From a checkpoint of a small mixture-of-experts model trained on Wikipedia.
Size: 13 layers, width 192, vocabulary 32768, 60M parameters.
Training: a variant of SOAP for the experts, 284M tokens, 8655 steps.
Below are experts of layer 7 (counted from 0) of a mixture-of-experts language model. Rows are named router (the router's row for the expert), gate (a neuron's input weights, with its number), up (a neuron's input weights, with its number) and show model dimensions 96-191. Each number is 50 + 10 x the weight over its row's rms, rounded and kept within 0 to 99.
After each expert's rows: a language model's description of what the expert responds to. This comes from a sample of Wikipedia text that the model never trained on.

# expert 26
router:63 39 52 43 44 44 70 47 36 53 42 63 43 40 67 43 56 32 65 50 60 48 55 54 56 34 39 61 50 44 55 39 43 44 46 51 57 23 67 40 41 56 57 40 52 44 44 49 48 39 48 44 36 60 53 40 57 46 57 41 61 65 60 55 53 35 56 63 63 55 45 60 62 47 26 40 42 39 48 36 50 41 66 64 56 57 55 45 55 50 61 56 33 32 39 61
gate0:70 75 54 45 51 58 38 52 70 84 33 59 45 40 38 48 30 38 55 40 46 70 54 45 45 55 48 52 51 65 49 55 52 32 63 54 46 34 50 39 37 66 42 46 66 43 41 69 48 47 62 52 49 57 49 35 59 43 53 49 48 38 48 44 57 49 39 63 48 49 61 45 54 47 62 33 63 38 60 57 49 49 63 33 58 35 48 52 65 39 47 39 42 54 43 55
up0:68 37 55 55 50 23 69 42 50 41 52 41 70 58 55 64 62 39 40 51 48 33 58 64 53 45 52 44 61 49 36 52 62 62 47 58 66 57 35 57 40 52 55 55 52 68 49 43 50 53 41 51 64 57 27 47 62 44 38 60 43 49 39 48 57 47 41 41 40 71 41 45 60 61 40 56 48 38 70 62 51 40 48 52 43 58 35 33 51 53 71 44 61 65 66 41
It responds to: Single letters and abbreviations. Lone capital or lowercase letter pieces inside codes, acronyms, transliterations and model numbers, e.g. DZD-8586, WH130, CCDs, RB.

# expert 27
router:46 35 48 62 52 55 44 54 39 46 45 60 38 52 50 41 60 36 64 54 67 46 67 32 54 44 52 38 38 48 64 42 32 35 53 51 56 47 61 64 38 58 61 34 38 53 45 28 55 30 47 45 43 55 43 45 57 40 56 40 44 63 43 46 47 39 50 48 51 56 48 50 62 47 51 48 39 50 67 54 45 29 57 66 49 45 55 54 70 46 58 56 50 39 31 55
gate0:49 48 58 43 43 49 59 57 59 33 55 48 53 62 43 42 46 56 35 44 50 48 55 53 59 57 26 48 53 53 43 56 34 40 57 54 40 64 57 50 58 54 55 52 44 54 42 41 43 44 40 48 30 63 35 42 34 36 48 42 65 43 62 41 42 48 37 56 29 54 38 54 53 39 41 43 33 33 56 51 55 55 52 64 58 66 49 63 45 56 59 47 55 36 29 78
up0:50 68 59 62 48 60 72 64 59 45 60 50 52 37 40 40 53 34 33 46 59 58 37 54 34 54 44 50 58 59 37 34 47 62 38 60 50 40 62 53 51 35 57 43 60 69 52 43 54 27 55 56 56 52 45 36 45 47 42 55 77 44 49 40 65 58 59 51 51 33 43 51 72 60 35 46 53 46 41 44 45 37 50 67 60 36 37 48 40 54 59 57 62 51 43 59
It responds to: Common head nouns. General nouns after the or a possessive naming groups or works: album, family, member, series, band, son, city, game.

# expert 21
router:60 57 44 58 52 58 58 35 33 48 42 57 45 36 54 42 61 56 60 54 52 29 61 53 36 34 50 57 44 32 59 48 43 37 72 41 59 40 56 30 54 62 52 56 53 36 40 46 40 38 26 29 45 53 59 48 61 65 53 37 54 55 53 65 53 46 42 59 58 46 52 65 63 60 62 43 29 48 55 34 41 35 49 58 58 67 47 45 59 49 66 50 48 40 44 60
gate0:52 47 52 50 57 35 36 35 31 64 49 41 39 48 47 54 46 49 65 51 39 53 36 50 66 43 55 61 68 55 35 51 54 40 56 55 50 61 36 52 60 48 53 55 31 68 52 37 51 59 71 31 58 54 40 57 40 40 47 33 42 46 40 36 29 65 52 50 46 49 44 68 58 44 48 36 55 56 48 49 52 41 50 33 57 44 44 46 48 50 41 54 33 44 60 40
up0:47 53 55 61 64 38 45 40 53 58 55 48 43 54 49 45 44 44 76 42 62 66 49 57 56 39 36 80 55 67 48 51 47 40 67 48 56 50 55 29 49 50 39 60 51 89 56 50 50 62 58 52 49 59 53 47 48 51 50 57 54 45 45 32 39 50 45 49 53 31 52 47 46 41 59 57 47 55 53 52 50 35 61 58 46 53 42 54 51 50 52 60 39 69 39 50
It responds to: Sentence-ending periods. Periods ending sentences or following initials, such as David Gyasi. and Douglas M., including after quotes and parentheses.

# expert 28
router:64 56 45 62 52 51 59 47 41 37 36 56 51 29 61 54 47 40 61 61 56 37 52 44 55 45 53 47 47 41 58 50 50 46 40 50 56 30 63 60 43 54 52 42 51 36 48 35 49 47 32 40 31 60 50 58 60 55 44 37 46 51 43 50 59 26 67 74 60 51 43 52 56 49 44 57 32 38 43 41 43 33 61 67 63 48 48 39 63 63 62 58 37 43 45 65
gate0:43 60 53 63 57 37 61 59 51 56 61 55 70 45 63 37 46 54 41 35 47 57 79 56 51 57 42 60 56 35 30 45 43 60 57 73 54 47 43 55 46 53 42 61 53 61 50 51 50 70 60 50 41 45 50 51 35 53 60 57 22 48 47 45 47 65 67 53 49 47 48 51 49 58 61 44 48 51 47 22 50 41 41 53 46 51 45 41 57 30 62 59 59 52 47 51
up0:49 65 61 43 38 65 52 53 39 51 47 39 49 49 62 63 44 42 51 44 54 45 51 63 57 53 41 44 44 50 56 55 52 49 51 52 63 41 49 56 47 44 43 40 44 54 57 58 39 59 37 40 62 59 71 44 49 59 44 48 41 53 52 38 37 48 60 49 76 45 40 53 54 45 51 48 45 51 54 50 31 50 52 36 52 40 52 51 61 35 42 52 33 53 71 24
It responds to: Romance and place names. Pieces of Spanish, Italian and place or team names, such as Los, Santa, de, Nacional, Milan, and word-final endings like -ia or -iente.

# expert 30
router:56 60 54 47 54 38 49 53 31 47 45 66 57 23 61 43 52 50 55 47 56 48 52 65 60 45 54 51 45 39 59 47 35 43 62 40 48 39 62 47 41 64 75 38 49 59 40 44 48 33 35 41 53 59 61 46 63 54 55 45 44 52 38 59 58 38 50 60 52 45 55 56 60 60 40 47 46 37 58 44 43 37 59 71 59 51 48 46 53 74 66 58 39 31 53 58
gate0:48 56 56 53 45 68 54 63 42 33 49 59 58 45 55 61 52 63 66 44 51 47 30 61 36 46 46 43 31 25 48 55 38 57 43 59 39 56 54 36 60 46 56 56 44 56 50 50 43 53 55 45 48 76 39 56 74 46 62 37 65 68 58 43 43 52 48 48 40 58 56 48 39 46 47 63 47 58 52 72 55 48 49 44 57 61 61 41 68 58 57 39 35 45 36 58
up0:60 52 55 43 59 58 29 36 60 38 48 41 64 36 47 63 44 49 50 64 47 56 78 46 57 45 36 47 52 33 51 55 52 51 50 59 53 67 32 40 38 45 58 63 61 44 50 31 64 46 43 43 57 45 58 32 42 39 66 65 53 68 58 53 42 46 64 67 30 45 58 58 48 45 54 48 41 74 55 51 33 45 62 47 50 45 50 49 39 37 59 52 45 35 73 38
It responds to: Separators between items. Table pipes between cells after numbers or names, plus commas, semicolons and clause connectors like but, because, although, though.

# expert 2
router:55 49 45 60 55 51 54 44 37 54 37 48 44 38 51 50 62 34 60 55 55 42 66 39 39 36 46 46 48 35 57 43 42 46 51 53 69 32 67 78 41 49 48 38 43 42 39 37 45 49 44 40 39 50 50 43 49 49 53 37 49 60 45 55 58 27 46 63 61 46 50 50 60 53 43 53 35 47 60 46 51 31 64 53 53 61 64 49 65 53 60 54 48 36 39 65
gate0:42 65 43 34 58 59 52 67 39 49 60 40 57 47 44 48 51 67 49 50 69 46 61 34 23 48 43 51 50 55 49 39 40 44 50 52 43 66 51 52 30 41 55 66 65 51 53 60 35 77 39 52 52 27 46 51 36 56 40 57 37 39 57 59 55 44 69 47 49 41 56 42 47 58 55 31 54 32 54 33 29 50 48 34 40 66 51 35 38 46 47 48 50 38 41 45
up0:62 43 49 63 64 52 60 72 44 46 41 38 46 76 23 53 57 49 42 57 50 51 64 57 41 44 47 45 51 48 51 38 57 56 41 52 47 56 40 51 33 50 67 49 66 44 47 60 34 45 52 65 47 39 33 58 18 48 54 65 43 47 40 52 53 40 50 47 58 34 48 52 35 52 46 45 41 48 51 65 36 58 61 42 57 54 72 25 47 43 62 36 27 50 45 45
It responds to: Entry-final names and codes. Final tokens of names ending a list, table or taxonomy field: countries, country codes, taxon names, e.g. Germany, ENG, Serpentes, UKR.

# expert 23
router:57 61 42 64 45 55 48 36 48 47 50 51 39 55 55 43 59 32 68 49 64 50 59 32 51 36 45 50 38 41 45 46 39 29 51 59 62 43 60 57 37 53 58 43 48 44 43 20 57 44 49 44 47 55 48 52 57 66 58 46 41 69 58 54 49 40 64 58 56 41 54 53 57 40 62 36 44 52 64 48 47 29 59 57 57 62 57 39 70 52 56 41 43 42 23 58
gate0:37 48 46 44 42 53 41 55 47 23 62 52 58 56 55 50 54 51 55 54 48 70 58 42 61 50 53 66 23 50 53 29 51 46 39 62 52 56 44 43 52 53 56 59 53 45 63 51 52 52 39 61 49 64 56 49 40 56 51 47 60 59 36 57 41 45 51 50 45 58 30 56 57 60 53 48 44 29 51 43 62 36 56 42 46 50 45 64 32 55 58 30 55 39 41 56
up0:36 46 42 49 53 39 40 53 44 45 35 37 40 51 41 40 54 46 59 51 58 34 42 45 49 42 38 48 50 52 61 42 55 51 65 58 31 62 37 29 65 58 53 56 36 29 46 53 36 55 55 57 38 59 49 52 64 52 33 51 48 53 65 39 63 43 63 48 54 35 45 64 53 55 39 17 43 39 53 35 52 37 43 49 38 47 48 62 50 44 31 50 57 45 71 49
It responds to: Heading and title nouns. Capitalized nouns in section headings, infobox labels and institution names, e.g. History, Country, Law Commission, Squad statistics.

# expert 19
router:55 51 47 46 61 55 53 43 40 53 46 62 43 50 52 32 65 52 64 40 63 36 68 55 62 39 45 34 30 34 51 44 44 40 60 36 55 50 59 60 42 65 73 47 38 58 45 33 55 49 48 54 54 61 42 46 70 49 38 36 55 59 31 62 42 46 55 50 57 45 50 60 59 52 41 33 38 30 54 46 29 35 51 60 45 50 43 43 53 65 47 41 38 33 52 54
gate0:70 42 57 32 50 63 45 60 65 70 60 36 53 59 52 43 47 53 54 45 59 56 51 57 64 37 36 55 30 47 32 42 53 51 45 47 42 49 52 55 48 59 58 53 51 68 53 50 65 36 49 55 54 78 49 47 61 47 62 44 52 47 47 50 42 46 54 33 35 62 32 42 52 43 68 59 48 41 52 55 51 42 48 64 63 54 40 38 36 60 61 37 49 49 46 42
up0:43 43 48 76 51 43 57 56 79 41 46 50 38 33 40 48 34 63 52 56 53 49 55 53 48 64 45 63 66 50 52 64 50 63 67 60 58 47 49 68 59 51 56 61 49 42 55 38 60 51 63 61 55 50 37 70 34 37 62 37 51 40 58 52 30 44 52 44 42 48 43 43 40 36 49 56 59 42 60 54 47 44 31 57 47 60 50 66 53 56 53 77 44 65 29 55
It responds to: Commas and conjunctions. Commas, especially after numbers, years or names, plus and, &, or and dashes that join clauses or list items.

# expert 25
router:67 51 46 50 46 50 37 30 38 48 44 53 42 36 56 59 44 56 58 66 62 37 60 59 47 40 41 43 48 34 55 49 49 45 57 50 67 34 52 49 48 66 60 54 37 56 42 39 53 49 42 26 53 40 62 59 60 54 63 34 54 52 49 59 33 50 45 54 57 40 50 66 53 48 46 53 40 46 50 43 36 37 60 61 50 50 50 30 45 50 58 50 41 47 41 66
gate0:48 45 40 51 62 56 45 28 52 42 51 43 49 47 56 62 51 69 52 68 55 39 51 39 36 32 41 50 67 48 39 50 65 64 48 48 45 37 45 50 45 47 43 72 31 44 38 36 39 31 54 70 66 33 40 32 49 56 55 40 43 62 55 42 45 58 49 68 63 41 56 52 38 55 52 65 37 63 53 45 59 48 43 45 52 60 44 43 40 33 62 42 37 49 50 62
up0:53 66 43 49 44 52 64 66 67 51 48 51 66 61 63 61 61 45 62 73 44 44 55 60 50 66 48 28 46 50 37 41 58 56 30 45 59 50 53 50 37 43 33 49 52 54 49 61 44 49 42 68 50 56 68 51 61 75 49 72 49 47 47 51 55 39 45 67 28 51 51 46 42 44 52 36 59 47 55 42 56 50 42 50 44 58 53 40 60 34 62 54 47 37 48 54
It responds to: Bulleted line starts. Dashes and bullets that begin new list lines in infoboxes and taxonomy boxes, such as - Website:, - Family:, - Capacity:.

# expert 4
router:55 57 48 60 48 40 60 51 39 54 41 48 44 39 54 61 50 28 60 44 62 53 52 54 53 37 40 53 41 40 52 52 39 48 49 47 58 27 64 55 44 58 64 41 38 42 53 39 48 36 50 46 28 53 50 54 46 56 53 37 36 60 47 64 51 42 49 62 54 44 50 66 54 43 44 34 35 37 55 39 43 37 65 61 42 56 49 42 65 57 54 54 45 38 46 62
gate0:44 67 44 50 61 29 45 40 57 56 56 61 34 60 59 49 29 52 54 53 28 47 50 43 59 69 51 41 41 58 64 46 45 50 62 58 37 54 41 58 46 35 43 56 44 64 59 47 47 61 56 27 48 41 47 48 49 56 25 59 49 54 66 57 39 35 61 56 47 61 48 36 57 57 62 43 53 42 50 34 46 50 61 47 55 71 66 69 47 49 57 57 46 51 47 55
up0:50 48 38 35 57 32 51 50 63 43 50 76 25 60 65 48 36 52 42 58 46 39 50 47 51 60 37 39 45 60 56 23 58 45 58 62 50 42 44 53 47 58 59 52 28 50 38 49 62 61 48 49 53 47 55 44 59 58 34 66 55 67 55 53 50 58 53 50 69 52 58 36 65 66 53 49 54 52 66 54 63 45 48 56 73 62 59 61 49 56 26 50 68 51 50 46
It responds to: Sentence subjects. Subject pronouns and names that open a clause before its verb, such as he, she, they, who, or a surname before 's.

# expert 1
router:59 53 32 51 55 39 45 45 39 47 54 50 45 34 47 54 42 45 56 37 61 56 56 49 43 33 41 40 35 44 53 39 30 43 61 31 70 43 53 49 37 63 74 50 38 64 37 43 50 37 45 33 54 49 57 47 51 60 39 44 43 50 50 69 44 49 51 49 56 40 40 61 65 59 50 47 56 51 64 28 51 48 54 56 45 54 67 45 53 56 61 59 44 38 52 49
gate0:37 55 33 46 41 54 48 61 55 43 46 48 49 55 43 50 55 51 54 41 48 30 64 45 61 49 37 40 56 67 50 57 45 68 49 35 66 53 47 37 40 59 54 55 65 39 41 69 43 50 45 42 58 48 44 64 46 68 57 42 40 57 50 65 58 40 65 36 43 49 50 44 77 42 55 57 44 38 49 46 45 46 53 58 53 52 48 44 48 50 57 42 43 50 39 67
up0:54 57 58 51 64 57 47 34 54 57 48 55 71 51 44 58 58 40 46 49 60 53 36 63 34 41 51 74 41 51 45 49 39 53 30 43 32 67 52 75 64 45 45 39 31 51 62 34 55 40 47 34 39 47 42 31 64 45 66 33 41 61 34 42 49 51 41 62 63 49 54 52 33 76 42 48 33 56 67 44 42 49 45 44 39 55 48 65 54 66 61 60 50 44 50 30
It responds to: List and table separators. Semicolons, pipes, colons and dashes that separate items in infobox lists and tables, such as Defender; midfielder or No. | Title.